config.toml
n_layer = 11
d_model = 448
n_experts = 64
experts_per_token = 8
d_expert = 32
d_shared_expert = 0
activation = "swiglu"
moe_layers = [0, 1, 2, 3, 4, 5, 6, 7, 8, 9, 10]
router_score = "sigmoid"
normalize_top_k = true
routed_scale = 2.5
balance_loss = 0.00706
balance_bias = false
init_std_router = 0.0164
lr_router = 0.00077
n_head = 7
n_kv_head = 7
head_dim = 64
vocab_size = 32000
norm = "rmsnorm"
norm_place = "peri"
norm_eps = 1e-05
positions = "rope"
rope_base = 10000.0
rope_fraction = 1.0
qk_norm = false
attn_scale = 0.125
tie_embeddings = true
parallel_block = false
extras = ["capped logits"]
init = "trunc"
init_std_qkv = 0.0202
init_std_o = 0.00431
init_std_up = 0.0202
init_std_down = 0.00249
optimizer = "ademamix"
lr = 0.000167
lr_mult_o = 1.54
beta1 = 0.9
lr_head = 0.00694
grad_clip = 1.0
warmup_steps = 232
schedule = "wsd"
decay_fraction = 0.756
decay_shape = "linear"
final_lr_fraction = 0.0
batch_tokens = 65536
seq_len = 1024
doc_mask = true
train_tokens = 425400000
steps = 6492
dataset = "wikipedia_en"
Below are experts of layer 6 (counted from 0) of a mixture-of-experts language model. Rows are named router (the router's row for the expert), gate (a neuron's input weights, with its number), up (a neuron's input weights, with its number) and show model dimensions 224-335. Each number is 500 + 40 x the weight over its row's rms, rounded and kept within 0 to 999. Numbers have three digits each.
After each expert's rows: "mostly gets" lists some tokens that are sent to it at least half of the time. This comes from a sample of Wikipedia text that the model never trained on.

# expert 3
router:460484419540482488458517545458492528469557567498500525588508535447437575589531520520465477471549523465471475469453475511517578467464564529517538510485520516475374507528500464560515447566510472490505516519537496508434570533435531519394507494437545514519543500515437555516509529467548561565525496543473555487424520464427472428504518465520
gate0:567571512489504552451497493506447533468497505516415498549432436520488505535441452477502460504507517598509524615442536462568429488447549475493481481546590497518527468524481525497479487552480517423554461539600453504476451477496542521466510456487483481450459442522497565508482424513470473503503451425473545513500470471465505538513463449485
up0:590475593490500494483486515460487425486480508531507494541494501500527468520428560534505439578454510539505585526496466576473550509510518578449560473538483476483417460490462543497426505483479496510562438500545495511519469460520530501532479491542515526495524489546468485394484507450487478490449548548485515619537529528439453435447541528546
gate1:459516466538574526524501502518494576480458431555546504488460473466485531535506494521503462523535566483567532499482459497499485526523516562446515547590497445547520506513603515457507461570509551527590471478462527537544445458595436549510481422503505522546551552483547455509542573474466493517462544498456452402469482477484529499489516426543
up1:468563445494511497547520433505504597485525532428497483576478502496529516530465523542436461467522510498520474466447543526574527504493431429484561487475515490548417497443557554432495456476552514487497523495479441479542501483539465488473527452514531482526591461479583443527502586521498413484533487488450463446419472546484476474567475488549
gate2:451536520535527425525473501532502494523519594465492609509589509479479449443487466465513521463501514501502487500511509514503474536544492480526481530531535512503474468468425502492543457477501521483508421513507495495509527456536528430524461459515538534510535524512535433512546495534427541517494491519503500525520476467520485529538456515523
up2:561435404489493528476402446460583463454496524493512513447512418608490524541501487493529478443537580527488545505550550483494525478430478509514510497531495520496595471490539523528549510515552472519558459560471557497490480505448445426502573565533471472572481482492479552485514417571549477449475570425466478478530494522468504549441576477439
mostly gets: " he", " He", " she", " al", "He", " La"

# expert 38
router:567507538551531500465521557519468551517507538488496540519564480479404558530502549519500575538575525437507453497463482425480584447442531473558510474471471508473541520503515469508548531631559489494487465537493479493479512544497433479429516506464449498551481460489509538543491470496566527530429528530468488398404494465484605462505526498486
gate0:581480498477528513470529503415526522548568474481448483468475522487483565512478555530488499537533513441513480455552502478510569465519497557473488484483487465514520509466507572562524514527490499497604487493568532462546522536488508489537627413482518424528462513470533600518478518511429484464511524507491438471497495513425500534565465561514
up0:425490486541492543486475493557566419475481485516495436475445540474468575525470496513407494553470508489536432492452454523532493564491534497536538475594559485498532461508509559449475448512530510551458459571501467575528525498451462557478445486542494571400536466544506533447456417447527446533468514503581445555560527496495557479552598526527
gate1:535487517423545522503521457523466495489479527553431460439472494505541478486542505516481444534461543450476514437578538478487548441557448497469540527456524469455500556533513543586437487476488536543552509459539515482530473511469574573514493505493495513436532501519496536456538466570399508480467478469471396571564540510493467493470609458557
up1:496425512497504547485450506525479539495508464545564519531498535506541495557460536487599493476447486551459431553556488479512473509485466466443500513471491505541445492388497399497514442557493489508433487505399481549428483523517478540510444542521471499512527499497515491482542473500469447539452460490518461467499545556509485486532443519532
gate2:404480410489465534461473455519515543432514498539483464519503525480525521545465454485442425457429463504509505538465517491533486422419496541500514495430518506502460502435511481475481469533469465470493521526501562434514479468482541504375463453524514511461497469534497474498450457512520460459523558502473547487524459473550504481503578498582
up2:518442444500497561537500602471547440450537470487510522455473532403503560496551539483542476481543519425496460531486517459507538482476546466491503507574517528515503445517514454476497504452497546426545444529499511517488556503465497457430599497453499509518586489516432577468549497472532540540529528516505544508512545479453454526535470520556
mostly gets: " O", " K", " N", " Al", " R", " T"

# expert 24
router:438527487502527472464476591542460511423518563502565544567518510482488556519520509509511578445532531423469477516504469432439555510493482491528517508504526531513524449550597542495502573493566510487431414522496487500455519465524485448459589465552502562542520497499489498555481434511501519467469549519507498521445549475449515567475520471507
gate0:522542480485516478493447492491541523440468498513527451512485548479526544447474598479497473540495475460517515528517509450556494473525425465460573410578482465489515545461547516497472531446476551549488524467446481462446475483433480520457472505487474474556489546501518571449495467523485429484455498509488591518568504490577461456506474502506
up0:412581462435514499480569533488515625447494481450487466536450526565506508391518514502510486492458434460531581489531524459478536471464528472437479425516497506505505439467513552478411452501543448562473511480547491512458489518543542524448439492481523480457506479514508498470445483465562497490466501463477526536481589602457468450495588527481
gate1:468513462442485506534501494523571495508454612425525563558623517458432499524550538513524518525476483578469514470487535511509514542461581427576471434445453504492498522485377561563480526534527502541513565539440426477552494468558510562527410451464519526561469492466508530485454465498537473496518500443464470516563557480486541463577481533533
up1:507445469455475510485515576491568398474489537435457517489630494451372455484596593516488545498463533547503506488490519555452476502517508549538557530469514471461528494510532536573514511522493505540575518536504480454573497482463438510495486530468573465569527473487531514452464487460542517456516522455496468509478592497536503512558412493466
gate2:463530487434478470496526491516490565513469475539498475524485502464472555545494488516477520508559484450453463491478538539538500492481514525408504496521487530529499457518429476511526447454470529521465500553559453429432551528452463579474527489563507553520516426446582489498490471499487474463466558410447555552386528483468554523467560420545
up2:525491470489545532568392563518491482388525486454517527474540433451473500446474476431525463407449480524528468496514500528522491507512519449450534536541480503447476483586469553469484494474534506460463536463487554475598512506519505460495486425501431478466496453525520600451586488446512469537534514542584498522533511591463509520450442527510
mostly gets: " in", " for", " on", " at", " In", " from"

# expert 40
router:525501508505516522523523574468467515484497483524514584575535473440410488516535523511486555554604515375515506543492437468522492415414517494517499468526570509487487508491465535432553547599491461463489555548455486467440494525519514474397465461458475481586517481529487543532444484446537505503464552549513493461497531434443517459439488489559
gate0:529431467547471461486517570528566516525528528438488450515552522508423531516553500461565536524550474448456458447515481484451504473476509537560486505482563540476522501501490584495482525633566458511501492548481524506498482469581490465478476498531527487524562472495498548576481532465546565505480567522441526498541546490455541496516494452506
up0:484549498438508527461457448526455512465532511546438491432513505418552531554469525513477510526473481506506492437513555461514499567560444589459492523520433534469476482477483506585488500463504497469469505544479576525534480471556477484548517457589481466499484444554484474482549488492516493523488464458551514498514530520486457499452577542526
gate1:497513511546533540482497579550497465494535472429504474503456493468526522542495509557572491503492465510463510491524559501511435513475480526523449495464529524463501491574516490512589504431548519460490423427467467586509479448534475504499524458530563569556547508568467557498530498505468544484409517526478547532539500452420472463466560557529
up1:420496505483523558547507470526557529487502504489604465493498614442514520552452441505545504518499495488475458535566463458451428482431551488469521499471516522450527560556545526489463411506575539429438544469490496527522524477483438523491543484439584563559528538562502522557501471597483460463426512439479549443498449473420522511435493470491
gate2:468517502462498514498463503412503522487536503451431546550478567461470555514501503451529540464455505483486432443426504483435486495522492502459499465488516496483490553465521477450478527435577437466453533490487474482521603565466525484493493444508523482493552477551476553424513459562525500471454481543474519485501458522481533434537459414422
up2:477540449468460470530561546458462511506447472452558544487498529472440565457551529569493519602510477456449476547465480520589576469422495494471407552509522572521477453527482489505484473493494504476534516540474488474470457528542421470490457517434567500553499527558428516496526476391536516543489496468562481532471473534506550522472514506578
mostly gets: "No", "An", "Gl", " Is", "Ka", "To"

# expert 10
router:497472466476569544445507469558545522517533460515463549431531476503484472505526515403471468577581505515488503527493515427529503423448521465588570405503500545517503551501528502534499571584480506516541492526473509559466495551483530425468506564434465515549478470540404577490522494476594553581495542460499534482506568498475501497523521506435
gate0:520495526552544458452495525492522523542503517478513470466551508516519498503525543500550516499457564480527565534484466430517520528522537498471598495497449493414446437448500534520494538602460518488510513542486458499498554530536496478529457551472506472488570567478567484458500442526557496473518547565490437478466474510504518527546499525554
up0:421462561531473531483492543546453519451487485543509614474456459536464526516456474533489501492536428502515445493627454542493482499523441502497491470534462459565451494480478522512490452417467522465453443551432540456514484529470439470468503505509576474522468479538541503478553528494505464480499499529418530569514535515524490528567495520489
gate1:498504517480545540505478493474519435482453410508509572487527466505511464492496539492460496589455453499479414482474509468500474488502461516504603504455490546514483585489540506540489469540496559541488468468498474540542483494497499496502462477547457508533476403511491536454506541535538520529569504474434510432494508524516494528607543511524
up1:483477523522541514486460494481538506503534392521470501488625493492524488524534472485520460531455471547474443443480506510549473496526478474497454529560487456483513492507535466529559434526466485509585515509502560577478406554443529543468485508501524486579441543582456538435566585508493517495437511374511437497473534484497572412515506582472
gate2:479488483517512523510489475477528525538487492539511484508530447550491514542529470554496466512592508505470466501459528435546491474512497459577469606508517453473510540502496441560541579598429517508489486518535519545539476590554490482475514484482512416467579503553532465436404456489480517529483546578456512461502555488482464442542592485493
up2:490458525475479495502555516531402544541446455534528541534407510522435541490542485512520531507461516489524553434446487483516501522525506468529541564530445561509469546548520550471440462463489441498502453439451541481509527527446476481483603488492515485431559527450475536537518431544474502496527514476511470498484438552588514477493498543462
mostly gets: "|", " became", " appointed", " become", " returned", " was"

# expert 21
router:440443528508523457448507515576451491508598518480549507488474518468490471516541490470563494480590540462566488502521503421499525529465508451515533500489515521435511425594583558497534548544584501480471452469531531514456522515509529503433546417521461558536505453537452516506453470466538480513419514499511574510485544452482590502455541466521
gate0:545562584516574473508460433472584459489539448548507502480486440558454484499555454585536510516542554508579505540529451507516510555542523550492523542520475515428560516532473454544538546508462510471459497518548500536510455494526528525533551533481500493429516463488488477490539481515496432513496464510499556451535489496508580526466543501472
up0:491524461468494423527494564513506493485463528497467466500490531498567504533660487479518508474466517524450532509556498579507564496542414498468477485545558540529539475512493532512534545520462493518498453479556508399583411524496503449462570500504542493526464486583473520549488578513488467509525543431503499525458484414530534510488500515544
gate1:530472537509543508541468496431522590533519487466424513504497469536536559529506511439488559539448550437476516516447423518587541499513551530513559506572517496557525493464450428470550468465504502463468490530442477463437501552484504531480500520500468498535479483478531543535490440430505518522524511492525511501516540487477504408587507548499
up1:482504475508548426531507539440562460459499541433489505590495477527465541557501506509498507496490508458435455498559513521464549511483428476465491465514446439446455508442526438558563444511476537418572451583471465582548556523530463551496501516520472482534495520510491471450545513482522487504464520546473420491459518437458495471467468502566
gate2:526493530604498518558463431503481590456530511466503527459557447544523468528551456412491511485548508464520499526430501497482502512569476515509511510447475512493468556484532502496530545456423515469584518456591495571514467483441532511461468528575529537507469440517467498529473454511493517444482481487422476534465516460496519387420523456480
up2:528412504482512488492490472513499513506491531476450514488517497461501419472591498471551561482508493508517529505509471506470532517555518446547544512518515420460486488489560505479481459462512479434546509534546500465598525494503575521473489451503496535511423430521499465494422403473424477483530424485472474520504490564579483507468460481420
mostly gets: " during", " until", " at", " within", " located", " From"

# expert 6
router:546559502444480529499550514557519516526532505471495553523531524431421579460510535549507574524543513408495481523483458435502545458437577475527552527483495542492571497518537491512501526574563422502481492518466472510430524531513445462428537468476483490567459440541451551505473431541521545510452553503496466433434484529469497473491527492470
gate0:520483493542503562547467572492481535487503428526523564588478544501488485556480522502541572538472471411423551500489531525453513431492499438518533525543486562455468474500535487464500464516540509483489546519471498495491428516531491487476556534498452482561498438520438464412512454505529545523486526540497498495520457524465541498506545525459
up0:488472503443464546516544487531514464481516495519469476501576555499567471515507531537516578477505533446494536547494504546454538521555494445498605534485446559481529420510517494489487489470496510487468570485505501430497518437496435495507501469525471516503454443429467540454417450498529478458430437530532540510466545481562515545447534513440
gate1:509493517512485458520489576552517520580507485469493489486477513484530526455528525481505530468498487506529443475571547514476560475496494503480514499468414465463529468560521517551572497551489504463524529487532477536456486525508544405514500445563502463535515496529438503533557458473497532481505525506446495431486381446479541512591505459460
up1:493425463467490479458373495469490532459478466460501398494540514544490564539545534490488595553549535500466454564562489501554532488537430457461473461491420427499467547541467559495485526525502458504501554575523458404535496503580399517537452541620496465460526473537534511528512478513494519506517425527475468490525554480464547502534527500469
gate2:535516565494478500529475521573471449518510509499519617521468483506568516499446609523465599510532405482514565511538473545469484511420515495550494508487531446490508454483522533464471472491522507501492521452473484498561551471452434554558472490487464511525485561504488503499569506512480406624510507489467557459490500494523485469540510510550
up2:494566461530452510527527471503504461531447430584508413529530509541446493493583431428415396395539511541534545473491535538526493476480581479504522456513553563502505486443500508537517445496527546547508514534456545591455470513502482489527486473528401539483493476518468476466484502486466518506547521459498499478480487590511542519474485495431
mostly gets: " John", " David", " James", " William", " Robert", " Richard"

# expert 62
router:492500475495474531479595520503454558464575511513481599521510507432414538465488508506476542505594561406484426550515507483499549456474554461490524448462463468466483552539499532512583533605512422547463504538495500460505567486519526513317538454490536555547485516544404501486498443485507523492457537553458503503451590487475505489492524463497
gate0:539463478457517531506503470445540445514481562509498430509506501511512473400377594544512476460472479559517556460535460515530469528581501514529524495547449524512569450530413441515567543474526526450463519458446506457496492517474532520509568559495559477493485578538501530557560508458465439511498538553517463459546481522526536553496547508536
up0:498483527520487478533447488499506507544516557464507480576508531504515482550462554522556526525521562493503534533519583547580586501443435495475504448489528482511485497474462468501474507468484522541525512515510557469511486538497516556454586541456590469501463544471524430498471460575471463475487519530481502539500458458508497516502526483526
gate1:521536480463442527453465523479431493534482426385486542430512507506480551461463450494519510551485501443510501482520472523388574509579458421514453506458579522450499526526462471544450513569500470484520450487488556482563496511435514515448495599531500548441492593500450479555461505517485547513510516451472385530586496521570541524477475458430
up1:539420509519517521505506560544464437526509519554534503506485515538524512531557524429484545548458484528533478521507555496550492447523470488491492501511468509453527545514502520496516499518461495553483585492525478496456574466467506485570546478431501457597448524512504592455566472513510403510508564504474568475477528553540522429517476486528
gate2:516472522484540541417570489542459559537526498535487576488532532504478537502474526555441584474527508446513471508488437531506545517509460506605499483580407539499493532462490483486447494490474468545516535511516496491542487554558515537493547500531497456437494491497444512461493504449554503457473483526494482516514520541460487480452591473494
up2:497494488515481531554543422516487464477496514441568438409529435494575503458515484473586433540483485518524532466517488495514466466499503463432468497480471476477552536570526510518503497542532570482485482430493518418522497484542575479483456501469460543534498484539496450562455526484459517481515479492480518471483481543506536509487472494486
mostly gets: "za", "ko", " Ha", "ia", "ara", "ha"

# expert 46
router:461498464472560495523520529477501509435563592580436488528528578540452516551545523462513528492514547509508454518489448400467498435419560482506461578519542495503518513437527478521528483553561470498568482533510533502502557520442500558433532474475553514518484488542478548497554489505527553488429535595520535489524486476498507458526479484529
gate0:470447566447533558483480535470479517514485541544463507474577554502463485535571551470536484439471566517449466502514530505492559444489548422471524477534487518457531467434474514502400479527512457518479524528467473491542524554472423505505463531456547553417506549468532454524552514518548492477465444535441575522449519468470563485505527498507
up0:485447523529512482472491428508519478514481509507503491466519504494580459517497513547548559466461482501490552563479508459524458522537457546485488522445486444443480532475523513488544499549477479539511525469480478459499543490439550510471493518516438482477458548473525527505456457536477521533472479407579452499568515465535433525459490477598
gate1:564432464438505459547542523461486477517543548477459462420482522499466455538522480517443487455501486446494452535449503504453530482567501494514510539501474497513500490463578569491464558581467459460556454497540451452527445511430533523484448471477506493490447552514573517558497533513492614477469506463517441461504463461508514485464517516551
up1:448452589533543502518517499464537557545495536541471510514511483496483586599548482475530546527523561514461498496495584552475544510535477442478503568519495524463567570475476549487514480485541431489517472521531430509563546514522502561511474468513516550538537561526496517542564461565484518490485456533512497482493439441520522460511534481578
gate2:511456489529544480517483575474501490477456456501505499454522460477570491580484533486464453452547490473443465501453528509538614462512514433506534470488545471490480483466535495500579510574532499477465525502528549489511453492433473493434584436515580487540459580487475540482419473515450547525468573553530489481441571486502480510477527488435
up2:558492492494490529540517477511517496476523606478557483456486549462499488432492490571464504527478497498445523483483542473440485491518560488503512492492496593508478498563467442469523512472494537488461511497515449507430501524537473491461530531555477524554486500548485423462511618528495499465563523429441469430535538581488539491520496504526
mostly gets: "-", "–", "o", " Social", "e", " International"

# expert 2
router:535566496493544468511499462567537573436526501503447535415538491469501565543504558511483520496552581477475478553483511483502497407527498495550503474494457534414484494514544506504536486538466521464449503479424477488459503492476427534519476430492438502517523483560473490578563465494460507553396498530417540423437590510501524521476513448466
gate0:487521553490522497527535528558521480449479489548481572488466494514473533513482547546441581442527507507524502433508526502501555503534516516403430540477469422510566534501533488519457474514562522485446493463557438440481426506486510420558554510564568368501492457506531455460483498495506550478521505480529524498487494527462502529522499501512
up0:483498512514495482512456513526445518534553493532569448515520524505425469438590485386432453481483449507460530433488550488482500539487433532475551462434542538558442499517451477434471511498450538518552504497555616504621524514533529532479478544542510492539525527522475590477539540496458545529501512536440544520492542522511499439453478412496
gate1:501507530467442555468535451487494460489474495490488487538503402445518488526540511453467470512549488442530476526544495473535481500497567487485496543423494409516549475522452511499509482501476506507459530439524440463490382458493528477519538438507433517544415478573525516466481507480509466496507516472498533496543499467465465567515589515518
up1:441503448503517471575584438446477451476528509591506483426514487434479571504559570546425480523494522442550536496506539463556489479530451530561464518494551461440497442460524510589583588487543432569526479572397532526530536487515557519507512523505453494441483505482463508549535434569484521562453502504492485532421474533527508489503511416488
gate2:434580468449507491459479488535464551399504505568504464495552461539489522521459511546496562477492482535472449522547503474490515457450495562507496593466509565454471492545487432494480453532520443465474511483470492528501493469470539547513473505468488535484550478641499492561510462515603505540432488488467484453490496524521528488497410506490
up2:462538517455504440508534518507565516565503526479465461510462552509518520533542530505463480497487474505528498511593494550531508505526485514519540555460436489567551470516493521415456550494461461538493470528495506442444512504459531452525492542473539467519529399476491466473500484512482489544463523557461492448487441475441495490498561457561
mostly gets: " and", ",", "),", " but", " or", " &"

# expert 51
router:550492472451531566476504531531508487478531532483529538508513516472424569481486491500517529525538520476480422485497551401500531414464478431498501532536514519402511540429550540536503523559463501479512532568471469586504498532500488521519507484474539461528498450521432537471493496452554562556530548473480484457456527425431508442541513475569
gate0:463520480540430538560472469438422478457560480515533529441529505471476513473601495506581499508589457521539386473390552545500466480470495465486460466520500543469498506532475570619541470508530469433462530484442479503496490540427520436500454445438466549513557460542519442435437533512461471531509554521552474528509512456541434542488468491497
up0:545440427522538548532457519468435491469516412591552480359485493496510512493519547434517430473518444471521531516539470475474519476517527468520490482423473455434473598466517552548499504504501481491545530507496521557528518494478548598491518447465574504488474494436462494504433492544492508470485522449467538467425575478462485483452477496472
gate1:541499515485575474527486588495450482411532502570511567579480500524487587427519451588463494480479460542479502516562494472500490514474504536524468515468530552517529522447424479455456537442463500508529563511543482465509423483527499554487530498526535405460485521519521535517534567523490493524496572491466564476475499468501522421500463502560
up1:465476530531433490478473524587531578465418478459543484540507479509481458505374476453445517514440455469550450538490525479478533471502592472462475509503436443529511569483464420506496575512455505518485473518512521506485486582540474464524513466520354544457508491469487513545467503530457447546507531460492462480536474487457415534460522465512
gate2:489550472480514519477494530606498552467493540466514486478517618523523500466484464521501469502581513475480364502545473503497510525526500546478532502547541502543509578526569446546522507475473509450555417546563504466483516523448525512489499476494557557476524456529516461454487440481474514483493530414536521478540557471459491505460482588512
up2:441573472539550491500480521533478493474536472526510562517501540465496493546441485538464442414484507453468486561578531504530413496483507509483472602454440466496476505507448531564513570497510508503518495545538586507484492445431544426501525488466476431473507528539510434523433489540506545557436481468527490521466474480492534510524584495505
mostly gets: " the", " a", " The", "The", " an", " this"

# expert 11
router:507492481585565516497493565562543506515504535482496528489552510460438573519556526486526567543588515437504412530433477468536542483402512514495484454510478480459489440559531500487557537598563474480527463548477444493457542526476455474382488531473491475628510457509436552486499495458570539513431529534533533511403508490389558460486472517518
gate0:521524523555560542458548535532478499492478496559497531538492496502509444483496414547457478517443515510486455512461518474460490460437528511438539455472502512507515516525504546506482540535475503437449548483464455510573511473522607502542494423513519505476514505512502508473542488492495466534429502431476533464570468448476509527466543494476
up0:554507468445511489498447565503464476533449491543600490474506524455544522430564475564499524536552457509482479456418465504521520471519507548471450494530541490479483507530557536521471500503467475453511476521473462510442498506540498486457521519438510507463506522490427569515489549444529510523489534464472513478502457482467432494398476545513
gate1:443581489477487457482536510501521482505529562436478522493487507559499465453532457572507464568526470607506522517477461520523497545462488455536473494549467486493446501543552525508492551428489506470528388526497479552485524488480473506530505438485512481514444476501533538416528504419504428468543559483465503447550515546538547412469490501502
up1:493461480577463542500539554476564452463452382479535471470529459556503520483496554465420524478559475501521445451500538565502493539421580470483440465506527437519548532520458457550449506480480530404486517517561536433549532517514477456506469513451502480518524528443435474424491493530473466467510518458479510507513551450503458484518516530476
gate2:535528441553445536481459471489460548555511438503485478477486550529470525490505503477472473476475547525546534486505528468440527450475462535422526544463498554537472506454491420461465544495474483501500515463479474467540549472419474447585481537491502550480393536453440479487474546483523396484438456490489499500507580479537428435492430512469
up2:529508453492435429461516454556461444533544531499542481517515522495483584493475499514564502469469587477513518494479547501459545509507518473507478499489467522491484508565536506506524480537511482532533561446509491443490529490436495412450487495528495485522494518459518543535473519552512549471492558488520448485488497550549533477473543486540
mostly gets: " El", " †", " New", " St", " Boston", " Western"

# expert 49
router:483482439512500558536566494517502576466500483532489557483535593406429457436571524430518549515510507470488489547536423434510550489505503505525535490520519556468448489542505522540514475554587513484523515491482497537480522488524532499410538546512443447514520467516410611509533415475495495609495499577500522517502527520528501475507536546541
gate0:465419522540506456501457541494459485512463429480493490459429486436559529494542499434451418503500477458507458500532451430488541538523499521523533468397522480533476458460405473453579463468481471526460506477510516496465456578532494474491564498578509554483487475497482563501497458502524510528436493445491533525546583512473443546433531519490
up0:509461519454468510461484478583509483567504502408476477513562552526396467517523516551556558527569492445447495581540481456484537483478502530509408570603467497456565498589545500520473575469483478490510520492498513437473511441489490518504562458533470430526454471424543524472484481471504571426545532522501518530487530473523576495506505566536
gate1:475511530531478519517507522513491515486553564534506463513501410415493562541476559521523474566544576521564445480538581561516423468472511623448522461413559448523517541508416461531481587497407446508537493544493472511472505488477488516490487507528545499482504414529500490553457518519581455524516557512503516514487516527494469502474526520581
up1:522525504435532507474529499528483519522540467513474460477504508473450506456537555489496522506485471479379511464459488486515619416541519444534494405529490461490450472402481437522535536498526525500451499471476498478511452455518543422497557509523530470465491551578586592400437512535550525526565464448508522504492474493508548477504433568464
gate2:484412404526421532477503530539514441518448519525463552493506429462468505489480574507470471558470544441444521530538493513503535513490561500512497525526451480481451487572457470519487479547536551537514497486534502446442526542452465515469486492497479483482399502493436467520440536483487506517548560572471487509517485499532421466466568491526
up2:473478541488484482464501476483482530478502540540491529498459547476515531499508519543496532531482549541536495476510465512577501483527463517477509468520465462488442473480526480538452490471490464498495544444462535476482560472486546529462506480522538512497508577504518460540448568531434514575507436497483523499481453444537491572519502470498
mostly gets: " is", " had", " was", " has", " been", " also"

# expert 9
router:486490428512513590459482557545520493435584505470502518519557524481422522527531512483533516489525502481488448517466507437445517461414470498478481506539477513504509526471477519534534514561460491514480490600464485532480485534514484532507488470480507495523492466596393633493506480442541595519425533482569505461472500439428466498542490459562
gate0:539485492464503486463522592525455493465509430467482485580497502444490437493531525568534505506482525583435536556450484478470511500476474534542471498530525547523487504517434548431420489525493437507501556505508503519479476512498472512512493525431500494500487585610548533578494514525520573581497538493495456474474473462471526474433458533501
up0:564524594521523511461533447523496477582533524628480462469477504506442545534570479499459522451518460509460491544418555534484462517521557486505521526487480496487580522527493523492559489480489479476493524498526449520475476518422591494509530454465438470374475526458503489432528480507521456531478496536517503469468494515536452508505494484497
gate1:501482478515473458474476491546500481527476487477465517500536503515432534533469527457464492411472486474495510462485534495499472444467444530500430527525459495470576508554477491515473510462521542517491523510518525460486418501537520491515532438488525492497515469503502487557484531505515525436405518427497499602531457497464477507490536376416
up1:479513561550532538521456473544484501513521476469532474522494436502577496467496490547556526572518496471552467555505451507500442577528495503467454515468541500473517491483549489466562516485516484445496383493463405542555532530414546398479511475444424501537428418576514523435494486490458438485517474513498456453478545457471493532463500473497
gate2:496493452486429534532530515501549462512514467469511429485520397467544482496572527517514500492481602443455460577489525535482428513522506501461479511536554502477528432549507500516516527478509559439502435513554479462418503535507580448485458519502495537475410463438490541447477492510562469543455578469496442568461480543442504557459508509566
up2:503507446481539431432543568514408526573527427537544444510590537513516487495511381402547469504502563470505510530470401503446461470542453527478466494523532450524519465489503535509422550464516492499466453530577435496534495553538542523488507512429462469511525544502507462491530485471513533439484465502466443499566506476517564532492512515404
mostly gets: " the", "The", " The", "=", "):", ":"

# expert 55
router:474453493453540494471493498462453507487493522513492472556511545421462552570531515507459516521575519506450468565444438467507495426456569533515492494489497529488410461499520475583499505558529493458559449565550498513483575525451511451423520470440579534533538478554468566467489453522492568472508550572448512502468487490400488485586490459471
gate0:511505539510541486513495504500438512535434561488551519513467486470497553492573428506569503412456511560483526551464474554442469427503530518536500507518545496403401518487416481497472440520497474454528497495612568559542478515450521478474463474539464467458491492520531549535528532503509539542492485592541486450462492488506483501501490547505
up0:509480458532469533489494467503532455416540473511525525485547509486509510433500510426465502479474438522514470545449444520534539516466557452443486549572452477490501575456640482508552530534472512558523505570534513585497497416514518530482442481487536552483513508527531501444521494552440487449443518568454476527545454474569485530516433475492
gate1:491507487558465514471452497488460589468419547528414530545521561538526546548543472476469569422457508517446560502508497511520560504539513473562490487576515554492539503433450508529490486540525527492453482551475472551561550541522510479538471481496503524522549420533459518487466561544460530492449514594453533535519470596443539511537514507480
up1:538477563541539552508453495454493516495485548515550507487479552582519459553489539553478535463495484537445550418488473536411521425564441525529558470468450513535473543518534508526495497556480554504476543474494499502532500466447514551506471501374505490500472479464490461538488512490521506495471533469468524458523474554470556525530512509476
gate2:549437473415488493531477523528460567443449489501508541558409440447495499518498517548478575487529472491513525451442479487511480492449516505484483473501502502564549472444522431551512486508509490512515595425526434462535471562475452519504467441460447547498463533525517469548451460508490568555504486541467567508529473520452441450550534512453
up2:456513515522508463500527393465487492513494498536481535593532580513527458559559489486487490521481548510491440568470461544497560532389508502499599455519543513451471513464514465495547447489550489477492496517495454534496574469541460557480544531531561472526512417484473465508459477524440454501456507409548541488474500487513518499466505534508
mostly gets: " S", " D", " re", " St", " P", " E"

# expert 19
router:486508510474535488524528508524525606436540494552485531535559538514435510514499512492466531487541530483516512542458468461542548449538548450539567522520531536433424490497490507494490540525494420434484526476476468573467537463493526473443491522468472388527541417599437529482592499497572455545457546520411536432524485540529523481543462499487
gate0:446503444542496446534544535451442586501567510516497544567479492564513503528483511456516459568546506529475467489556549478538516495461457484511504502474496533468502515587440484490530476539488443511507493514533564478501532508500500433496588504546540490509458564523515571518461482555506569461470478504502570437467455481423489519535472458455
up0:524473516519456445533531473525491504578472606544477519518479399495482479617491453567417440502523495493569540457529556546435466503450516442498503464479520486482512540504506487471537496521484473518512557581558511500461565485478472543496470441529494487520433539519536470456400497505536501507484527551537572449453516484511547497541494541490
gate1:500466489468444519486536511514460577508533487481481521530493489464486459476456539522507488532462512489453503512435549434580498457521489397479543530509552544440495499497490560484555547497466483506527579490436541571533600577520555416525524496521504525526564478435482583561484474514476479574569467519453504479580468519473486529550556504512
up1:489510490489457468497440530492505488465478460525495490530551428525463518534560473379521535499542455482531559533510513525443529498455478544497514429515544499479533553526544485523453498516520622448524465545524587448463435439437522536527482524497509512464444570457468505413444504491520467481500593461489454542550519481529469540513500526495
gate2:543423519531473524422541529534549458573502458501490455518549418453528572444435524517493520475445507466527502427479469496490471455547532382512506529521469464483477445491456498446469565541532510557548606483440508463569538446535500511507473549524507454537534468483463500535499486531517483521565523527574455522521446480468470518502485509467
up2:438497532451478581548481485468529544515534507509503473501542512477494479505526429515424479493486506467508482481479604525477453520510378470509536515454528476599544478519477533554521490445538514515509485528468514562420476503565451506523536520504546538512583502533452532497494478445475444470503448462629465442511499520417518501525484479414
mostly gets: " was", " is", " had", " were", " been", " has"